Below are experts of layer 2 (counted from 0) of a mixture-of-experts language model. Rows are named router (the router's row for the expert), up (a neuron's input weights, with its number) and show model dimensions 0-191. Each number is 128 + 32 x the weight over its row's rms, rounded and kept within 0 to 255. Numbers have three digits each.
Before each expert's rows: a language model's description of what the expert responds to. This comes from a sample of Wikipedia text that the model never trained on.

# expert 50
It responds to: Digits inside numbers, br-. Middle and final digits of numbers in dates, vote counts and tables, plus word-initial pieces like br in brigade, bridges, branded.
router:112080104133067116110138151151129191119126125082179163196128121149182122151211105121094178084139126177057104145120118190156108142105146106096179116101161078172121120097155086130162076136153092145113141174149140122174132129137143176145113160144115136141152148167122160093202179123096079138140089129090089122120080139103187125189118167128114099153147195148104149161138094168120124121116187123130151090139080189178185119103152127122085079118169137197133189108108157125078111074147119132064160109130122148135120083097172119135094114130054135078124096100111120142141115102168130114
up0:135109101124072109182138097134134166129080118119132128090179142065124111194141107142102103136122083155104083075151165141088107185161121172125121141166109166111117112120122158165181096128103118160144132158104124117134164089135122140116121142188084142109150114128158110123138115134075079070185116118115113117151096123114121167119053095087100156163158165149110097075107122120134126133126169163086113140150171090141142117043175172146086111080148124154091142156115145059112107113093151074044171153076100121126150125090120176149178182115189132139064063076140062082116129164141086171
up1:141113140135095144102122173141109146109163130071080132168148136135150154126144162114117144140157142143141112156097099096114105114184062110066156159170134133122139048134141096118043098108114086145144158086166167158114106103184141172119162059160126135122159089135127174140126107123156141162074107122078143106161192146066152148140097101112110050111127145186127131093143188169176111084092187107079154087091118151119166112160126168127182103107147137114089117098076128112088057104164136105120137093092043115172114125102134075151129200107111163147113124120070189135159127145117089140
up2:126102134098140120135125128181133149143116102166127110106145126096132087171157152137152165099137089137161141052177102109152156201132147073121101120164157155115118110084102117162179156111086177101093123137157125143083132096155104151127079135145094124081137089120148073138120150112118157098177057081192111118097122107084170123018169156134137089124166154185157120141142089113122082099159172153161082179084180142101187107097176069161160135176123194143127095171148131142155097101187101140087128149162056142129167147097122144122173109147175128145125071153166121109116152080104155130
up3:124122134085182132117138155118129116171154077089082163107111149110141159183154120148116189117135127126142126048110116128132149111133126173182112166140152102097117175152097134159188064107105125108182115130136142134161096076109139100143104132184076154149177080085122110141109122128105143128118132094111076127180150138127153146132129136109111092126120174074135065183133120102070126076092029145193168145107127159121159159174168170118111068178088189120135123124115127079099075140086156134141117139169114136120159191089031108157170104142082143079099130167136061103128108101093119129
up4:128178061133166150130101137085144162086115163115129107145163133107148161088178098122103078153139108113060184128093213176132102140154148121129058037153146131147109118170134150113150069109134137118184138131130123204113191149134111109089097113114132151074134173168126150141099133145118135090175099125091137139156039145154214150135092167142084097108145171082130139089138070139094177150133168139177146136092134134087162108145115184145160099094148146147161149101109168099110162076149113126083078104093117132079162105123105207113136155113157126087137083136150149121114142146175134139
up5:110146102089147133099129118154106194156066070137178164146211186098158083080138119111078118164119120082104045144133134078122139164097168183089133187094155162163174178123105122121131049156157110112108130088089104148115128133127100079137138168110181144120154139158131065128143114128117126102192138151106123133148072163111144147176043096118120199141152136152132089088115090110098097127118074100115120159072134130154150127090138131147046125115096101168129122097114113092115101129122162124102103084131190172132094114106080108097071164147105144131077146119084092139089132168139117138
up6:177158156110096133083063094048133143091122154144184101175121087166097141164080123135103137113136124145147097138147100164125060128057122092095126133180118101117113109087110083170072146123172139178108100097152127122116183134104110125086143062159088113135123120111084154101123125086146113092080177122138161084080160125192148140160104135132174169107153181135107138165076136125101147137153143108143124072066094136141077110129153165050110184128197111119146132151127156153149121113139103172192153076084121141064123152161168142118137215096133122103160134136138190122154163141168134132
up7:084111120073168125076048118123069112141189153142147106141142123186101134103159138145123076107088137166094144085097131082089143123119141091119181135091116115173090149108156078089093134146177083099123167184134134111084103114198104104169142103148120139122135092165140170085107140122128111119173172080110104163149123108141160119138147144099162119175106162064060139141111187135109141138067152064150202096148145111135125147184122168088162167118116129114114113128121074119081069104125171200103108093126137134115129099140077125081060146079086115106180141101102145137159096153096126066
up8:118125167194090137130176161151146146145082127100167141111126201141117110162142124082132137063159158054083107140083096150177109113130096016142120195118087131141113156096150078141095151092143107168100125173158088096105193141118138148112147137116090131118156101143100130103096143145169082148063155111112095046146169180115100073126138170184136139128179149159165101167166102094096088093140152134105161104120113149176154134167132065139121153142120127119111158076085192197105092137115149137127103130153136116149162125166140106125119118121093109084075191129142131148092184143154133097
up9:173146109123145101106100129050119140145139144066107119127128113171134130152209101123091170204148118177107117167115150111109135135128141124080076078083163179140112103121065177112175148111074095149064119159144117131157124142118145123139109105119061217099163157106146196161134120114142122090066124101094172160187143106066156150149168117120108182115099125162109182140115099106119142177103113138160092111212143141162112063146132205126136128134109171165070134156150187072092104126173121106137077095073121120139169092151125121145124109127127089106113133130132173147103103135099145141
up10:146174096137116087135153151188135163101145109144089069149108165121130115202142122143161148152155073126092083093128176200119125175178203121183101096138142148175108101108102128086131108108177171119117109126098088193070136178090153112093120125095133141140109132117123169114096130115147219085137140142129114186134073171154195109087144155135118177081181148123163108085176102155125103162143100128156157108125109086108166101144112099100156093113090079114133104136121183144124175085149116150110088114135151114139184103157138154097162076189128051119158116136197115149146125112105116080
up11:109121176104114098096081075140092154104111149101119123133065128169121141165081130094188073121092095185136121173140098166135142125114144111210143150123143085074103167135070150161149116093095077069181089179123136141133099119108047165112120163171118177148173095112143103105147161059194105118103129104084120056075126115123137143132163151078130102139110101143123103094167126099157132137147175131102109122149134075126129115093129154133137131147147124138165121076136115177127101081106176135154229160096048124143098171145101144153187160134121134114140085132148130083142171161145127071
up12:139102160138126137093176136168152154152146089150127209126149104141153146088146173135057202109134136100107179080114162204128076139148148159102123154149086086152086107210130110105105138126117120144100191118183204109114157097113148074148153175161119073161147104120104098154082132134101088088105156129128129098135148153099167146173118091158166141080114168125102103169098064128125105140192096139112159103084080160106076137144172162158100089138078120157098165054119184112103165139082148088139146129168135125154156138100131094199166137094106121091151152157082135141108133102123115099
up13:152111169152158058107085139084163155080108165134146149119178173131123132125129128109104156121146122151199131106196203196070117114100135092111144156119078156177119152120086117132124132153148074047115149155150158099137095142160106127134135089070115086123102158076152064077134092143115097102161147129066159115152144117103138159125143161134138113164170115134122130143129157141122130175152152117125135107185136132095097139076165096071081171147051131148066161165152182068153096091093150156108106101100103180117149104076107071172110170172147139118155117073121131163071179134144146133
up14:140112155125120139185092143102114168160147103128126092151113194122157124114167121121074099125108169153097160124140149215158135096112153189078118120140104090120132133145135205109086095125170093141149251124114146104146154161136078161114134181077119090156151099119142127110136141147156155149147120144133119119148142101145135114219127104134111067085144110150131121100139098132082124124075125124105113095076135119130078149094137085148175059122072121141195142121114171142088123156090060081106115121121108147180132147080113051148131141125076137067117142129186150107168188052142119156
up15:194129163097121114088135155103131153047128178089161156161066138160108118131199122093124145123159141180117146134141133134138109113076117131098107174202109141140099082182095142114107154131103152132110135174116095168125131143074210125149139125120130104169116142140139164113157101126156093103067136082126195106103188102110120164135133107194175149138113124180120086179126111165131159195162153185127071081181110198095140147181095143096181117123138121101036138110085091121161140147154158150152129130122127150139169127145134107143108082161123146098147090093121168220129135090152110110
up16:141159140147100107130147132125079203134173113125145143160128156117128066121124127140091152145123123131106153100092110154128152187114096084107103130185186134116171171127120112112056160176101078149112125169176128168092161125129103156170157096170138116115139102132147194134139147118155143047161112110143172112169169137135095155131135098144125138105143198172133149128124181162160090186177125100088156105062151123171171063143102102131145109136116104212139090116146180139139082168184100075127159139151145156160185085128182117131112106108160136179152055127146165193159087083185127131
up17:122109128082102132153168115091141111065092137119143089075126115106145146082190096094111119099104067184131128172127164112106133156139108096136124167133148127131148141131146114061116128163115126119224183108100102180109137087158170132121145139059102122127098188131158163119131102183077093118123076071139132122081069068123116154124190160117129109111177128118154147148116137160173127159115143125091079158161107219093117119123078080163143114090122114122177134148117145063115140092135145176062157109133121139156062140093116173144105087121152142079136103050118099127111151062187156128
up18:154113092144093147122126153121119095118155158105175109123082171113109094182156113126155127121180100174123118158134127109128102135134185064123147137150129140120161066157098115158068109147058134112066072126148074111087170117186117111101105114126116161099149122115066141116097096166105121151129066084137193093084084141118132098102124156175131158118205084131095169179165088168099087071129167116096141176128130162097166158165077107141111149144168133115076071096148155087099175160173130151117078143064151116101123104099159112098147125080141135123208209181109162138124130126127098116
up19:129135146139138148201133092162116160121179107141157158103153108112109136129199137091146081145103154110099143109113104138185090155122146094131159049071167118164100126095147149180178116143185130135157110140134139149158134163084140114085105167108093179099131176085187162095167169161129162144143164107168120113086063134140174065091176149124086124107097168102126136159095113125092106160121076070133124120162098160157147096101077137094114177113097124092093144166110137134095159156110106177078075133073204163112143043123135183176071084144102100129116131132131096119155097072127142133
up20:124148189124147096160101131094131182152114120139127113178092101147219147121143162161084105192132128172106126122072129176153182112084143121151067144113128124108095126077062084144144103069122163125105126130122115124140139108022110127159088174169096087162184055163106088147124118111176177096085141105105084108118119103091172129155109154112134134091137161157153087135170126140119082143104164136178116047077102113135189162137144108177144090144114044118146092105099191150136109143133093109135128158112095132153156121128123098099121124131066113067097137120163125088124135104082140084
up21:117143148160154183087195170141132127154127189124152106190135146144152221096174134109143145156059094134156097114103113156139142122166119146118158076114201068176098144137077124089101115118067066065145155086122164181107172117097168162125130155150126096122141157169141155123145211164137140154111094147103096115142102101105149139173123148140149068184136147114097140150167090172141067137160134108168152087144114185128141165158096126181113123123139127129116162133139140112126138152122134149113174116115050125152133107052111141162105099078093164095217154106120134084137159095161136112
up22:124175144142142105138151169145103159199153158134100136214119170163124094080141141105135132090179131109087158133118148154169147171082114116129157144126112146232120132126117063144122156216127157140120149132156155097098083138089153070106152155189173159093124148109101152155114123120149098183095120141095083134130165111107146071169111132107147123119122157140101148153090078155062085145149094103102190132155150107119108150169128104144142166128105097192066135116170148108087147164132174096120147123087093063187147118121165136178132152124141113111160186128113037121135139148164064082

# expert 44
It responds to: Sentence-initial words and numerals. First tokens of sentences or list lines, such as However, It, There, According, He, month names, and numbered-list digits like 1.
router:060129067122112095109138074063153133152162085082151158101122174160088122135182171149102156126178097138125092117145093149143154159139115128142138135103089160144125099145102133145164148157138137171149163133111108146112093155085118141076103179154142108125189080110144140145124167145110124155155123078065159107162056169123174104096140148092170120101126145161118160179065086097178144143047116166108179187165111085159113173107168168120071120165133194104136114136130134132085132129142149163082109149147100099045115125115086134064120097067157107125114118179137129174180147101099072128
up0:118163115126216107115081128091049158085120147139133187122142173097111131131056121077147098200109149082131147149106119101106119115092164161166177173088136205084133143143136129127214142124105143121131095078123119171112154160124130083088111153142103121113184178145157116135170119115126141157134106124159148125160170104120106154122166110150111093120150080165137095126158108153166050165150140094170138174149148142177159097112171133113151149117131147130077110129105150149127107177185080130163138146093133081031127106139070141133132116096100193155132200197117142069118110129125112167
up1:063070175115076122157100143093147093137103128095086116108127079146163155140128189136047066172134124111138122093120132130095121171147174146077104206139132147158202140121153068161111182156113112167152191143148090174155081133121119087140128100154087123162135163163123136137104067173149105121050115151161106147091090158127164176104096116099167127134182089172133083132105159064167068112173130124114093097096127170116188128131150151146118132126141134124148141131111134161153119137171148147101101181090123141058124166106062111102138105184115049136146141123127113132109128116178122087
up2:167143130123193104134150158131159112211108175087149135112129088086111138107117132152190141166134155191175148104211096150155141175112183136118147158107136133091201093083124132125084137122106131133092094112158084151077127120171176079139134165079152106108098156089126152163162075116139147153119092137138117107092153121140050165131164118128143133133114111155157084140128074155205154112160093176128128209137130123089119139115170078104131142170156184129113126176154145123144121111101107135170109183138126126162118205101080151152124093153087130191142149133079204165155134087113087167
up3:176121091155131177156129126077144176176142143095159111119183152112119135142104177138136200146131145148101115078092148113119188143066119158126143098160143112117141122141078199160114145055087144124138126149110128111162168147073104086128103063063131041151170182148124095143130098083089118136130124101161145116160098117127138104149206072171091132167057119156156138136108130099076124165099137084161117113153131178161100114171164137130092118116119093082167119148143062157121101161120139078074095131132122072123100143070137138078090113111117116200117142118116075183119094116162124176
up4:129140121104122138104135087182114148153134162115168099181155142124126057132128100126167129113177123137110160162058125187102093127111117130204085104181136069114136133121119210091152132191096130106139090098013134127098183133139140139073086152141087123182076115199114114113142154151134177144127146115132161141180122110170080124123137190084130158140149126146130155087070094112106142145144137108194155156153129090145101179112119089153063096102140101149196177102195139120155152140139127142063156117100131078104146126101076173123112123105104098128174089112147084150129141111154147124
up5:103114164151095142091166146111106095123113145134111150111162091173103134071199148146077159105160119135110120112119139106024177092109079125124177140172124071068079142113064106141130102183072132124173132091096092137117114139127111097124146145100148091092145161096199101145126104146110148066142192069071111140175109111193173064118136111129151086139150110078104149144132104138090099128093132082146101100144122150153117092120125140100116091092125185122109205122149207100147135099116158110077151119167104052171146100114125138097133141089125081114172156094126143139104135166145101185
up6:151198155120144110150125041103157093195137094139165100118149227169173092164159097129127177140106116091136149110108095136141130116117144137096154068156113112058124126097141097141101219149110153148131126123174096131127130089147148149162186127168154105124137123081128202147114132139105110123169091125150114138130175174147146168108186134145136150112077086146046139141126161098136139105134110126039129121163119090158117110161146145116119121080126101137175163085109124132167110087132153105204140133137148094144059103076148118102128059062153133173180146120175069159118137112136104129
up7:112172084072087078181183155173096126123148119147105162075178145109110104144178145107116159151146185145161116150122115142140172179120142149151163111098075117188148139162083080146147118156097187178122140110160149142131131158077134127148161131107120111063091124127098116154134075136083142179136125151089050133173096135162147131096114129092126058093129104160129118122103099172066117150120119114129148181074104134087140161198160074074110138147123201125148101109093154109124139086120068176101121100158100147052182079067131123180100136156126147148095178114121137159157130118177113117
up8:151141101154107162119108084139180162114123076164174100108126140103048146136129125130168098108148128175095077131128149172146094138146076133163119165177124149118115125087150086140079153097080119134155141167111143161091140195122081128094092146143119150066101100152112074123144089085130077103134084138087152111166121109072109174136193095153117139172176124081171172144085131204078076132075178132124192131153087144138097114135170077137098163140144125093164189135134090075103202174125115096156127120159091185150157107107147113131175160148123112151131069139095137138119136157150089068
up9:154079163058130092210140127131138113114114148130059110099182117178106118096080181200094153181118087154158100124051134119095125129134158147157068129103126097098130155158114110118079120125132114145130196124156150162152086134138134141189149141118114099150083082118161085167184111133154156098059124129165124124176131194133172179142117128083118165106119114184135105175102168076166094096125099071154055155107109115104103134147141133129122162115133127145184132114110106156127121120128185160125087169138130125167131170081080063078145112116185111157118147100148156147167180085096147105
up10:095163084108129126146158183103152085103170151133166169072132132122112096128179158164138137146120131138076180155125139205131175078168100102134117121148138110132122127092110166144154111141107118177112158145109129125153133071142086190156123180140152109098143129070136089164122157152088132132185129148072082138165074136108111100107127149072200063082132094124134151119096107108072171155053077133109138146151172115162121162151092139188056103154078187106135149138145135119138165102142083123122125106218114170101171078134157107065123151109151139148081102131120135140126164185164183152
up11:139042072176158077104133112107137213085123115108116111131138142113121097143132170138091152109093117154129114143163144068095140132144106148130118087136122113151125137125136195100128142104154104078110083082098120092158100178093094167229127109146184102136140122126096094074072116128208152153140118104152117123153075146110155148183117116112170129154095113150163128179144124065152203115078128160109134072130114091151086143142124135141077104164137099169171051140088103178117101068109134094107125133157111171151120181091168153113144080114096152108189123063145114119107125082100148147
up12:138148100158128144103081162091178156146107122145136101081095197086148185110112117121139099070087116137155086142079152128148170091094118212159159125114136094094100102113081142152168096110155092176146152129152126155168155126083150152167131096153103137119189133129126085185159112139133158176149205079154102162158113137165119114151118136142119148053097189158177151122206190133097098152058185143117145194107129135179115106108118094132114117124101180066111148144101117161126082142144126052127122112118126140162096158151195164120145154097097114154116182129174144138120085141094164157
up13:110150158066140207109161109075217181169091087109135093081100119099105108087104191089135044067098092170170139101121126152101146136114143130153112071129135141119115126116105120137102076122126144128164157127118149166164082121118124089122095145126189118058109138101109096113097071135069118151169120119148116108057174141135117136117120137153104159068136164153184078101142108092119138193118154146090126163124098159204148069106145121175126130138134180126080118137107127103136170124104171144156112154143125117113132149136079164135147106165169161166155083096081150166147205142113152179
up14:156114113150127085166097102130198101163117174126118118117184070211131140148163177152194088113136103175122129187159159071081166121183137140098110133142149144103102132110131117127127169129104085130159182166150121110109115170104114120164141153119162139198099100145210116164139152129203155100099130158087136148138111141132158148155193137167134114105164119118086126150147111152166138039126087115111134090106134135061103092155086201139146123169159170151132142143054170092130170099137168113116147166132159115171076102117130071134100181092111154134149128126103106063119148077083145107
up15:126167076120125142130124171070085150134099137136125144103150084145114129124174102194066110119128148105096147211148100128091146119124150115078116103144126146160108129143182129163136128112127089155178098114155092117159171222114142163161119118104136129162130151111166088182096165134122106157128119151088127097089201194161105084139187112086147108105146151138189119120066127130118089123077144160169177092169137152159053120102191194155132174086102122165126165078144145114068168127136115154055111131097177161092162168080163131104105135112137161140091106146118086151096157182096122139
up16:116163087110140191159084138158172134128123101164141172113137116090184106125177142134103141139160129116086149095098080099113133140149157193190135094046080137198163126096158123185098158102154084152142114139122081134111152117152149119134166071166129110146104125166129137108096103095085156181154139125111094108185126158125122134085115124135156127089117144089145145148146071153164160125119114105135170145114178114220175193134109116113140127143079150099106142173112137154076191119146121139118057136123195150160113153177081130142081051148129182126062178095117159078130090118128082163
up17:108150130162089135087114181172112157113113158130115141135121127095122115146136160156124200151162158167129063184102090144196167097105181121126165117135101095123085130141123165157071174130123115070162093164128146132112140157105118128108091148162126093111105129149091218120093149142153086136108137078190093098172173051118093109102149130144159124150142130109073130146094110179202084135124181166141205116179101147138115128158102133093106108137169141141137127157165134132126212113181082144144073163127105139137110144105119141109127116137108091172191157143202109134228136094161117136
up18:144109180131162109138116188093119127178118090082107149084135107090150092111134189119167173159067117084114142119141100111163132079129097097029185233094112183105142173114123166131141160093102100151070142182116135134119112134143177104128161151162159125103222154183147113125141147139123046085154140141143095173102083125104162119141099110211113150136149164111147180146130144118123133099101115132156159097085171114123166143138162152131155117110064144164138133124157110143102134116141170117158063095134127167152135131183159077104140171111176163131136189109151122103092078116137112132
up19:126162141144141130110089099165117101120152161136111147164070100099080143077178193116133149093142197155097112171068102140177177135126160165083144160164068133148144144157105115188106115104147088156158144118122110107127148090097099097115128160152179142104130131149134157163137150111105156172204103121159128142153156119114088167177098186121177097114102172106138093156122149143173098160077155087094142101128081131072131122126114148190144112083117115083098196167104172169157089130217091139099118170100063135110142142157153111162105176051090102121066123163131161106181125112121144107
up20:116208082150153134152085148137103112126117152118086179128089146145049116143144105129175133140125151122124117113171121158134103135139152165204139137077161099104127165056095148141151135110151125148143086154138142145154188165173095104115120087106073174139156147130167098128219111110118159125112111091058155147150200122085126201161151069122170099105154121120143166170150090108148112110093104143192156114118182126126138170156145038108107138125153170108138141145143086105106064170125101107110098135159136157060135121058112136106182140124106079106078145163169166106114175111120112172
up21:088166120128072127124232095087142156151121153108120134085089105115097146079103181062117168133159106094083170134103076113094188171186139072099126154122116141180102086136131172135130119115161103121154158099106200131098167119110086127160104132109154127077162090123095115115126227136119103149163183077131172133130125102124123124162084127115090113117132101165159185164174082191155128094085122130081105126114159123160120166140105162153110153127133098149118090084157162170130119093133124157131067187138080107121130136121186126060155131121092185109129160132148113078079112101113180116
up22:109152100127119126107132138143110181165142154131164095163093109089128124149148134083125189176073156208168125151205130106127107114136108117185114089134162122069141114165101136111119041104169153117133129119056148146132156126173112115120130132163154068133115075104085125105083112148168159156175106126104134137117122139080147176140095088134120117175158145155085119091125131109056182159119123121188137108123153156183135104114131093103133090108101100124112081178123173080135149075087132168158142120119018128159154120134160093103185105231133107162122077180103114135158123113162090146

# expert 28
It responds to: Sports and roles vocabulary. Sports terms and role nouns in sports and biography text, such as Cup, football, win, loss, halfback, coach, politician.
router:111140161096157110116127118126142082105077157154136106159160111043121110097119145191104132142168127074184121147148105135134181153100101072079141189114153106112088125140080042093130130138121177151128080112139089115145126144172118154135153160094144129073139111148127081131136136161126112123094135072146117068199104222123150159077112162104096101107124136156169148157152161094091123142096130085107121086109089112145109147114130104096126127181176106159096178175162152121147107071129078178126105135137065079083130154148191075111138123134158055132182071147124182110118098183140135132
up0:117122145115080113135065040187102184108100125114159049106102139097150081171115145154080141145137129138067182093172109140134102141107108118083119090127119092055176129113127140160158104127086161148089113125111116058099088100095144140076110135093120123123157131203156172176080153162090099131148106133121099138127116122131197130068118163099115096076149158163149156062146101112129105150085161097088127124067101169142115117119095144116116148122094157116182189145142127136149146033105105150171142130139121123154111133170120149125139147127168095088167059131064156099102075158155157140
up1:107182163115098124116090147131102147176195131084122138142123129103137082077158133139092137163136102043102143197110066096160101092167142167139137165122115119139130094148222150139137143046108133154128146108130086131104134145121145133164161117141125152111168102192157087137080125100077121110106090140168170158157116138123072094115136143098107152153022143144174192119152172149136124118156146123149140149131082143178102094107118141108120109123162105145101098094112132170085099065141128128109113104145083127141168132147093064105069135127173148121110099105106032102084071132094185177
up2:162113089099124163130119093054112116091161149098131115176113145079104182158146122195188137128144094126110207189105140106132152167138178117108094097139196192117152121154120125190094143118150130125171113060103109198133090145077116097086068108126158092165123105110059131087174132157128128128184126121090125120161096134155181154118111135143136181095130175208107138178092146186169178178117106147127084102149147115157198106118167116139082112141136167124191103092138165111171154119058126113102119142159120107096111130146125082127090147134126086110162115136128110140189126104118108149
up3:170108095096118146086115089077146079131133143098115134153129144102096153131083111174130080100129137178102178111211155161191145136101135108167105124095201130147157077138136042165152101128090156125145152064155151159108104115142155153135111119133145109189117173130137178090156091189129125111074118101164131147110113110129152168102129137095132135130090108180100115104150195072138169076145140164138162105127086149081139110165202119153160154125192169116085101115117141170191118128143118118088176099087148074134114140146124084094193121160118121134079143085061159127167105098192111100
up4:139092129114161200112146106120118073182088154169095135150151121075121155164121077133116133143141161093094100139126157069118118137125105131155071147082190162079086116121125135137121133102081108089136130091044123118148123125114150097137100127140094132085095086132086137121174164190104115126136134143105114053125142142168139196101114118131095099172131164171090144212113164161176089148080083157145110120159108205137145181148056117105135139170128132126145098108063159132137161118093177198163106175163098123095158143062116111109093125112157108123095163133129156116146084146050105079
up5:137051064112092103135157126168129117104144148148117108140105134132125210139095130160111138111137117115158116166160105160108137140093096158077203136128130102186108187145077129125145154164123141173097147031129127147077106139131103089086155110125175132172118153102152147175151075157081159125160157135126103133139178113148111111138075180089104050143084114131145143122120091077098108057071066087146194170144105089133139145136126102111127124142130172134072134128167135134090170164152121169183141095183155111140136080133158113092185089114097141086138128112083144164154103152116067188
up6:137101119104061041128151093133140176071139157091152137178117125092113113122114158127128134145120119148151148167114146160167148139098137133131136101074146165142137148129088085180128138168122071142163083101182164143090082102088102095121061113112110117152127168183114142105168156127172179086058060118151118137133153124074186160111151098045102112132077131139164137091146161178085180192137141117162089175138103137150201123127165123121140121150127074152150123073152089140129108102112140119101175142214110137147163105163147140122089153140157117188179154105092128154109052121106134106
up7:069154103099148171150094070123093133149114143107135049113093132157070089090145118176108091161091169128115150068083147132098141149118121146111161127095101100152167195173103092155178163174213084141148080166075123075133123162147106140091158094091089109121128164114120084141126173141144116150160146086192122142125132151142057109156127078117100141108143157081140116104133127094065156175113125139134132140122141100136116124177125166107133145114100155127119143152098109169075145168149073130085144132109160126053128123121129139150144098074186059111072140143173126091036105132112076155
up8:118115119082134152098137162110102154184131128213132121119114109114095123153141122122078120113142130088119098177087161113177076124150181164174159110116156139112160054103191112124113162101075159139163127071082139141108117086185150192153093174113126124129130176146148125122113097088088108123169201060138194111109164177160181175133146127109076200113105155113165140122078107158146155107169106120114128132164135142116128085129087111146122120095139158138096162105069175107117164076121150066060095170097106132170054147105133173102126139146119171089166106112122123176150123161074106119
up9:116139125155127130083116137091146106178151192068196195069168156091162149122151124125189159063139125114130110104131131159180114089171130063146199161123159106092128093197124118096100153229128075135083094150168110095179163121184096142097153146189157109089116194171129122136091128118115156139090091125134137142120139100141154181182125124088151088098116114143058119114089120102136087105070102105099120133138143120143180082089153145106116115127135148135100132170147108111152083093120086104053100135081150088129131113135194139097136141080101138145145120129134124171139142155118140187
up10:130159179084185111134112100114143135137104155123112194191131104111122110142090132063124110084087138100160142136228175181157151180140099113115116132095133111152161176164089117158128106144137160108095166158090144106133074125165137133122132096132148101103067129175150114152161176127115087130067114129126148119130092121147096133100054104097152045143103142183141142050198148116125127143167129076125161108135171125109165100142133145177144100075170128183098104171179160149102160175157122166122156101128077130128100110209093091150145187166143127132113112123098138060187131133157139109
up11:132113120131122098168123185160069175150117186134102103109146087155176090148137092142139130187111124071172098173108145107159109085139159112147133052149096137130106142121109061137106155127111118122166134115135103124064121189131100076132084104146091196119108098136072154100104101142144151166116152110107095103116161131079165087047102118182091130127147138125080119161103139202144171114157118142119176175163094092084113104103096105138189144191161116146141096145143167135095113116141150135088136165180141187162128102146111091105140159185165104165111131136177081082073107124155110037
up12:147149155083113157114154135111111128120133090112141145113135087164112118104145122164166141084187101169148047096134113114104211137174073173088157173145159114128158123086132103104100143131101102155169123128142087177121113113139167093105117197125150119126151190105149146169174133086119137118146163092139158163105141148068172140103080132060168134163128147068122132135132129050087134109157101078130097124148098145075139184187158148152157134098109142118120099097072168084144100096112187138063116095094124153188086107074129160195097145158194126116161117062112149163150132142111101183
up13:117181101147196134151101111119160109174127170125202102126170128113164092131101116125105119163150138086193133075070093094114103104130179130075123167095084128132100144151074087157103123144138142105143150128146106042171130135123096172127135137125132107107160100116158102062099132125104144161089156145113122086123110195141072171120195077098139057136150074083051145133192131136221117108100114115094145080120136124134127092121045164078167140136118094116137092131137142111110132094130150097180091116099106119101177158124096080077148101130165110157101141171176096126100145147098156133
up14:117148149131127144092108134189174116131104116185126138103140174110103149153142209163107151178148142082120140139133128135114135116109149098138188134076168152074125117073145174175137139083119101129142134097099136077105179132192115115128130183193155083164128167126166162117099171153071158133113159136138142106177097132130102134107078164090144070066104096146113119152201076076134114101092140184115160138088081131167112082156094102135117110141118196131129178112135100129165115095147094076142023128159133100163109139153099140114096069142134161122151121174052160201139120142146147141
up15:137111114088183162156161147135148120153172095127075132124138147131106172112113049164152108151097111173154185121127156136162117119107078077109145117151163110148119098123146086172160141069112173083127099144108148187126115118006088162143072143130127127137105133154103070095182162144186112134156105154143162100103106184088116135111188158136114162126129199148161067097148122138097167098127138176203180153116127148155153126118163082157097130118138154188140145184141120190142160125113091109155121127107130115079150158116138207145124092126133120123119073066122070143174111150160158099
up16:086123177171133136151052124099142099191125176202117151046131099135127117188130111184141094152127127164075073157143097134072169136105084164078153115109107089120139133053131118076158152127187138132156121162119057104138128095112097101070175130144091129118160144114145151174201094157136151137136145082117072131146199164092105124123134134137171124144073104111122101127096082082147170112127150088094152136162107141109154181188099143134099182124126158109167167122126157163124102152133087157121062108122112123158119157136169131134096134096103117146151115081189136140102154114100050165
up17:167148115139150095142148140142120117139137116158128154133134089094205109093176096088132103084123138133124141044202075174100142082195153109128125148095073121105094151133090135049148145151142116114137152149131117126152099157129129126119162109105197093108162107099176157094090130066150131128068134153160148136083101188156147108168148153082106105094194125088152090094113113148144113161078130143106195108142148144172116125087077184095106148082144090139083134161178154063135094135100147092128155133093136088099155143099093062137080144133116142132114168132131174109139174184076080194
up18:103180143121131117087084088153101140195106136144101054119126174099114118176161095090070108102109132082163201192152143166146132119094101080110127117124145096059127143153166114138133145137162113135085118131128181113123137199180128136132169135230119100112161098160140162140133161158148155105114145058128081090119098097144079108088136126120076170091145162153112118159106162173064164175130154097084175115096126113193122071134090148127138099165185104137164121131108140195141110084115118141142085080143069100109057134123099141151156128143113143151144103127123082110129101073159136168
up19:118182127124142115101198197100162065060118122197160153109095091095137130115111145121127196100135128096108128096169118152099117155141108118194096175144160073112112115136132099124161172126070124112139108125185125118120145112162184142127185155114091110070149123156212140104160105165067150133154111177131123092124030080147060106140074102155129090101144121128160118163104161117149107100134119105128122125100085146101137161110109151123103036093108105107138110134112163147166129159122160122085111092061122175086120120080186139125129108141175132188132135198150134163086119137129102096
up20:086165072073097146133136152147130122111124178071149162125131141173080100095141094140145139133144154146152144132199105105114106178159110153135123121133134092105154140115078182123120125058117150153130152094147154086129091136141125118156154121126107101161123104065122122184122143137102089183166131123214164163110137095077143142066107107160181076083073146132093135141137129156196150099102090122101098091096132125096060130115163078182140168160180133110111071149085100141141031156148132121210119130175132104139137055118083116154142155097168183140090168108060091154127124132119128136
up21:152192130102114115131203137093117098137132193174121076116160158088118127078126107131127175114142105116154064164108114106078108114126077067122123058120138128168153101117140148112167142089123097129147128143122114113113118213147156120119123108077127197072146137115173191113135135124111145164078182144141116174145091092073114132119107113173116124047181170183126139123105142108111146137160074216151163140114140109107115144147119181148075139168130077158119088153120143098156112150094130133149111124081155095158150036136186152177137167144163131194139175156113177130110164115152137093
up22:124140107125147147161142194154104156150068147129142090123079104126166034131148154143069065183166140136114092087094113135102126124078152142140101063166113109100150142056136116102140177122103137158158060108176152141091190147136130132177122184108074133075129080104088122180085063131154145145097132120093090185137160131116103072126077125128092145114121095154126123082110050113130132134138158121155166141080123115108041143148146086134108103158075102124141134082125167056125128116129089163112118153109109102142086141158099131100164071184103093104128105125150103174079108148140093111